python train.py --d_model=320 --experts_per_token=2 --routed_scale=1.0 --n_head=10 --rope_fraction=1.0 --init_std_up=0.0323 --lr=0.00388 --warmup_steps=200 --schedule="wsd" --decay_fraction=0.924 --final_lr_fraction=0.1 --train_tokens=254600000
Below are experts of layer 2 (counted from 0) of a mixture-of-experts language model. Rows are named router (the router's row for the expert), up (a neuron's input weights, with its number) and show model dimensions 64-95. Each number is 50 + 10 x the weight over its row's rms, rounded and kept within 0 to 99.
Before each expert's rows: "gets" lists some tokens that make up at least twice as much of what it gets as of all text. This comes from a sample of Wikipedia text that the model never trained on. Tokens count by the router's weight.

# expert 10
gets: "0", "1", " first", "th", "2", " National"
router:53 62 55 54 32 38 49 50 54 58 50 52 52 58 41 47 68 53 54 37 54 33 47 56 42 36 49 52 61 59 60 48
up0:46 49 55 54 33 43 65 53 54 61 39 46 38 65 38 60 48 48 48 37 64 40 62 52 66 46 50 46 55 53 38 49
up1:49 18 37 39 39 63 50 31 57 44 63 52 55 48 54 50 64 53 56 40 62 43 51 72 39 46 46 47 56 56 38 62
up2:51 30 50 44 51 47 38 62 54 61 60 34 51 70 57 54 58 53 42 45 49 56 52 57 39 46 55 51 54 50 47 50
up3:61 55 54 50 45 35 37 51 37 57 45 35 58 67 46 45 63 49 58 56 69 50 48 53 55 61 47 59 53 63 52 48
up4:31 61 49 55 42 47 60 65 51 65 63 62 54 63 50 52 52 55 55 61 58 45 40 47 53 65 50 52 40 51 58 48
up5:58 45 43 57 42 54 59 53 46 48 45 48 46 38 56 39 39 54 64 55 39 47 56 65 53 75 61 57 52 44 56 48
up6:53 26 61 43 62 60 45 43 63 53 54 41 55 43 63 43 50 58 49 55 37 52 45 35 56 45 26 40 46 55 58 41
up7:51 55 38 46 57 34 45 43 48 54 45 32 40 32 46 40 53 61 70 46 45 51 29 62 44 41 40 42 56 76 43 69
up8:53 46 53 57 47 39 43 66 49 57 49 53 47 33 54 29 38 50 45 41 28 44 46 52 41 59 59 41 53 80 51 33

# expert 2
gets: " |", ",", ".", "-", "|", ":"
router:57 50 52 51 49 52 53 66 52 54 42 70 60 51 44 40 56 53 71 58 48 40 42 53 57 51 45 50 55 45 49 67
up0:50 51 48 45 51 49 48 53 40 61 29 71 60 44 42 39 47 49 44 34 64 54 24 59 59 43 60 46 62 53 58 40
up1:58 56 56 49 54 57 68 58 53 46 50 73 47 58 45 48 54 55 40 49 57 58 50 52 61 51 52 55 48 62 53 47
up2:65 49 42 33 44 41 49 54 52 73 47 51 41 46 67 45 53 62 47 47 37 57 53 45 50 61 46 41 57 55 50 48
up3:58 34 56 61 56 50 36 58 47 62 66 46 38 52 59 56 71 55 33 47 36 65 57 63 39 45 44 58 63 58 58 59
up4:45 46 45 45 32 47 50 62 46 44 48 40 59 47 38 54 61 54 34 58 40 48 58 37 45 43 37 46 46 48 48 58
up5:55 53 66 35 60 48 64 50 34 44 62 49 41 49 42 36 57 38 55 63 44 44 59 50 54 37 55 55 42 52 69 41
up6:54 43 56 65 52 55 44 54 37 52 55 45 39 53 65 47 55 42 50 50 48 45 56 28 56 45 55 40 44 52 48 58
up7:48 53 41 62 45 41 37 33 52 63 43 67 45 54 57 49 60 50 52 61 57 50 61 28 57 55 40 43 43 42 66 57
up8:43 50 53 48 52 37 38 51 74 59 40 54 53 40 60 37 57 55 66 48 57 60 50 49 41 45 53 59 62 33 52 54

# expert 1
gets: " (", "\n", " |\n", ")", ".\n\n", " \""
router:68 56 45 50 48 53 48 47 59 75 48 49 39 62 50 51 60 41 38 53 47 52 44 57 42 48 47 46 44 52 52 47
up0:50 47 52 34 33 54 52 50 42 67 75 57 56 38 46 33 48 45 38 55 53 51 48 47 48 53 49 45 57 57 57 47
up1:47 63 57 50 43 60 38 56 48 42 55 41 50 61 44 46 21 59 48 45 49 50 37 48 53 48 53 39 50 69 41 58
up2:30 61 78 51 59 48 62 47 40 68 30 56 43 35 63 52 46 62 53 49 54 56 60 54 35 53 52 49 44 46 43 51
up3:46 59 63 52 52 55 48 49 49 45 48 32 59 65 50 41 53 27 59 52 63 43 48 56 43 56 58 45 46 48 37 54
up4:49 73 36 78 54 53 52 56 57 39 63 58 63 49 59 56 36 53 28 41 35 49 56 33 53 45 42 55 42 60 58 55
up5:62 64 42 36 55 44 28 65 54 54 34 53 35 65 50 48 50 52 43 53 57 62 49 40 59 53 53 58 59 48 55 66
up6:34 65 35 28 44 44 49 53 51 63 37 51 58 65 58 57 61 49 20 45 57 36 63 57 29 63 60 50 46 42 37 44
up7:64 39 37 56 45 49 63 44 55 59 52 43 66 44 41 51 55 38 41 66 43 51 56 44 48 48 60 61 50 57 41 39
up8:38 59 33 43 44 47 63 41 50 43 48 61 58 54 49 66 45 42 55 45 46 50 21 73 52 55 48 47 27 61 62 45

# expert 6
gets: " ", "–", "201", "200", "199", "202"
router:46 57 67 63 47 60 51 50 55 59 40 47 58 40 67 53 39 57 53 51 55 59 42 52 45 38 53 55 50 59 42 33
up0:34 43 52 52 65 49 56 56 44 46 44 49 51 41 45 62 59 32 49 63 23 54 56 25 68 39 53 40 52 34 52 58
up1:37 40 53 58 47 62 60 45 44 37 52 50 47 50 37 48 55 38 76 40 52 46 47 40 51 48 65 44 28 46 48 42
up2:49 53 55 52 51 44 54 40 39 62 62 59 52 61 46 55 54 27 50 45 58 43 55 34 48 49 52 37 41 82 50 54
up3:44 29 47 51 58 44 34 60 50 47 40 65 50 51 63 52 47 49 60 58 65 46 37 46 51 63 46 43 46 44 44 52
up4:32 50 39 52 59 53 50 34 54 36 70 58 51 33 37 57 55 58 45 35 44 51 43 45 43 65 60 41 61 58 52 61
up5:53 29 33 41 50 46 50 70 58 47 25 54 55 49 48 42 50 49 40 41 56 55 58 36 43 57 51 43 42 65 63 50
up6:58 63 48 48 47 59 49 62 55 49 64 37 50 59 64 61 41 45 49 45 43 67 50 63 37 46 48 47 50 46 41 31
up7:40 46 51 44 48 50 60 54 43 26 45 46 45 53 48 55 42 42 43 42 54 40 50 36 55 41 48 44 49 64 54 42
up8:52 52 47 45 69 64 54 25 43 51 54 51 54 60 43 46 72 50 42 50 56 49 63 60 52 60 66 77 49 68 36 39

# expert 9
gets: "2", "3", "4", "1", "5", "6"
router:65 54 48 54 55 52 68 50 44 57 54 58 68 53 49 69 41 47 57 43 64 61 45 48 33 60 51 49 71 47 60 50
up0:62 52 51 38 48 46 50 52 60 49 39 51 64 36 44 47 33 59 49 54 54 53 33 40 47 52 56 55 58 43 37 67
up1:46 55 61 42 59 57 42 40 32 60 46 55 51 43 66 58 46 43 42 62 52 63 43 46 41 45 21 65 40 32 52 41
up2:51 52 63 63 53 68 33 49 49 54 43 44 68 59 46 48 62 55 59 36 41 35 47 47 47 56 54 49 41 67 42 67
up3:55 42 51 64 56 54 40 32 57 49 39 55 57 65 55 43 44 48 47 62 46 65 67 59 41 60 50 52 60 38 53 55
up4:50 46 48 47 46 49 39 50 50 39 39 59 49 46 45 55 45 52 41 48 35 62 40 53 39 50 59 50 52 73 39 56
up5:53 39 50 30 37 46 45 69 42 49 52 50 85 64 49 45 36 25 53 47 51 42 51 36 43 68 46 53 60 32 55 35
up6:55 44 60 50 41 61 42 44 66 37 66 62 59 52 66 52 54 65 43 50 50 56 67 42 54 50 50 33 55 56 48 32
up7:52 61 61 39 52 41 64 61 49 31 34 48 70 54 52 51 60 45 47 39 58 30 40 43 55 40 49 54 32 51 62 42
up8:24 55 47 53 39 40 67 48 41 43 41 38 37 47 43 49 42 59 44 56 30 57 62 57 49 58 54 56 46 63 42 63

# expert 4
gets: " B", " L", " C", " S", " D", " M"
router:56 38 56 64 72 62 62 56 62 69 48 61 60 64 53 53 56 41 61 38 44 73 45 45 35 34 52 55 38 41 58 64
up0:40 50 44 39 23 48 38 40 51 37 23 43 37 57 48 36 51 58 31 63 50 56 33 45 47 50 40 56 47 38 51 56
up1:46 58 63 44 47 25 44 57 55 51 34 62 50 45 65 54 52 49 61 37 69 33 44 53 52 51 23 44 39 42 51 42
up2:62 33 66 38 57 49 56 43 47 51 64 46 54 74 75 47 60 39 60 50 47 54 63 37 50 35 50 38 47 36 42 47
up3:42 45 47 58 50 52 44 73 47 38 52 40 47 58 44 39 49 30 55 65 56 43 31 50 45 62 59 41 41 38 41 52
up4:61 41 52 66 50 44 25 54 61 72 48 58 50 52 55 45 30 37 41 46 52 55 61 55 36 60 49 45 51 53 46 42
up5:57 34 53 61 67 57 44 40 51 71 52 48 62 46 48 59 39 47 42 61 68 36 44 52 41 40 45 60 72 44 35 57
up6:45 33 51 52 50 43 61 49 60 31 58 58 71 60 55 51 48 58 54 46 54 36 56 43 45 44 56 45 55 45 50 47
up7:43 41 45 61 45 46 57 52 51 44 65 39 50 63 35 48 58 56 55 45 62 43 43 27 54 58 35 63 53 50 51 45
up8:43 58 63 42 33 32 50 58 42 51 48 41 43 41 60 45 56 57 63 29 48 57 45 38 46 53 59 56 39 39 47 57

# expert 11
gets: "201", "200", "202", "199", "198", "197"
router:45 54 55 54 50 53 61 47 55 37 42 54 50 39 48 55 56 41 58 40 54 59 45 39 53 49 42 38 60 60 56 57
up0:72 66 32 39 48 45 70 46 63 44 54 49 51 48 58 51 53 38 51 34 57 53 44 63 56 43 53 37 43 55 53 42
up1:44 40 42 24 52 49 43 48 54 52 58 61 40 47 52 30 45 43 46 61 52 31 40 46 37 73 52 46 50 60 46 52
up2:62 49 49 47 58 52 54 62 61 39 53 45 53 73 57 33 57 50 48 53 52 49 57 59 69 66 51 43 42 50 61 44
up3:70 45 42 56 65 39 48 56 42 48 49 50 48 52 54 46 62 55 56 63 50 49 53 69 60 53 42 54 58 54 60 36
up4:39 44 34 39 52 52 71 64 60 43 41 59 48 69 55 41 49 57 46 37 57 64 43 39 41 70 52 54 39 48 52 44
up5:40 43 52 42 25 58 48 60 45 37 44 61 76 76 69 46 61 54 43 51 57 53 53 35 46 44 54 36 54 46 42 58
up6:45 46 45 56 31 57 55 46 48 55 33 56 34 48 47 45 45 26 55 41 36 53 40 52 42 47 45 42 48 63 61 30
up7:53 48 37 32 62 52 56 44 47 41 48 31 47 40 50 36 59 38 49 42 47 47 46 47 77 64 49 45 63 57 49 55
up8:61 59 41 39 62 42 55 39 31 55 49 47 47 42 54 50 51 68 58 44 46 70 58 58 56 41 69 47 65 40 53 53

# expert 8
gets: " the", " a", " The", "'s", " his", " an"
router:72 39 55 49 43 50 61 47 43 45 45 61 65 46 53 48 43 27 50 43 67 40 59 50 39 49 41 42 47 45 55 46
up0:33 60 41 41 56 58 47 60 24 54 33 62 40 56 40 33 51 43 31 54 29 35 49 48 62 62 52 41 43 51 55 46
up1:46 48 40 40 46 47 55 45 37 39 61 58 53 46 49 49 46 43 51 50 52 37 52 55 63 44 51 58 37 35 56 56
up2:48 56 37 35 54 45 55 54 56 55 60 50 62 47 61 58 50 40 52 55 39 53 51 48 41 51 41 36 62 47 58 51
up3:54 52 41 49 44 52 64 45 51 49 27 39 34 42 52 42 48 44 51 38 57 46 62 60 51 38 60 44 59 57 49 50
up4:73 33 62 16 35 60 44 52 69 44 52 65 50 59 68 52 38 44 56 63 64 47 44 43 62 37 39 39 29 44 61 42
up5:74 52 38 48 37 46 63 43 65 45 56 40 53 52 44 64 64 50 67 36 60 39 40 60 61 48 50 44 64 46 57 56
up6:50 32 63 60 50 54 55 46 35 40 67 50 68 51 56 31 40 41 66 46 51 60 47 43 41 40 49 47 58 46 56 53
up7:42 56 57 64 36 47 53 49 57 56 56 47 43 54 41 48 53 46 56 48 61 59 33 45 51 61 50 29 58 73 48 56
up8:47 33 45 53 49 50 55 56 50 53 53 55 45 40 65 40 40 43 74 38 52 60 62 47 56 60 66 59 37 63 51 50

# expert 0
gets: " of", " and", " in", " to", " was", " for"
router:45 44 57 41 38 42 45 68 53 58 40 51 45 53 56 68 55 39 38 42 43 81 47 54 58 50 74 40 36 83 49 56
up0:52 39 50 34 46 33 50 73 58 68 55 50 35 58 41 49 44 42 43 43 33 66 52 60 49 38 63 38 57 61 61 53
up1:50 53 41 54 55 62 65 60 63 46 57 55 52 53 59 48 45 57 67 54 53 55 56 35 28 61 60 49 60 58 44 52
up2:60 46 60 53 51 50 42 44 49 68 46 38 47 43 58 46 50 37 45 60 61 54 53 63 45 38 43 36 49 63 49 60
up3:52 35 59 50 57 44 45 42 59 40 42 41 51 57 53 45 40 48 45 42 60 71 55 48 57 51 51 56 37 48 53 48
up4:42 48 51 26 48 71 54 38 53 60 36 77 49 46 60 54 50 61 41 34 52 47 42 33 46 52 49 52 59 55 51 50
up5:51 48 41 58 38 63 52 46 54 56 40 61 49 43 54 65 37 50 43 51 54 56 43 55 53 33 56 47 59 52 64 73
up6:51 51 47 36 54 58 43 20 53 57 38 38 43 26 59 46 43 44 54 45 55 52 22 48 56 23 50 53 41 57 48 51
up7:42 58 54 59 57 58 41 45 52 49 61 38 31 55 47 46 50 56 55 50 35 47 68 57 54 41 66 43 58 50 30 60
up8:42 26 49 43 39 57 52 43 64 41 54 61 41 57 60 53 42 52 28 49 59 49 56 36 35 46 34 53 35 47 44 46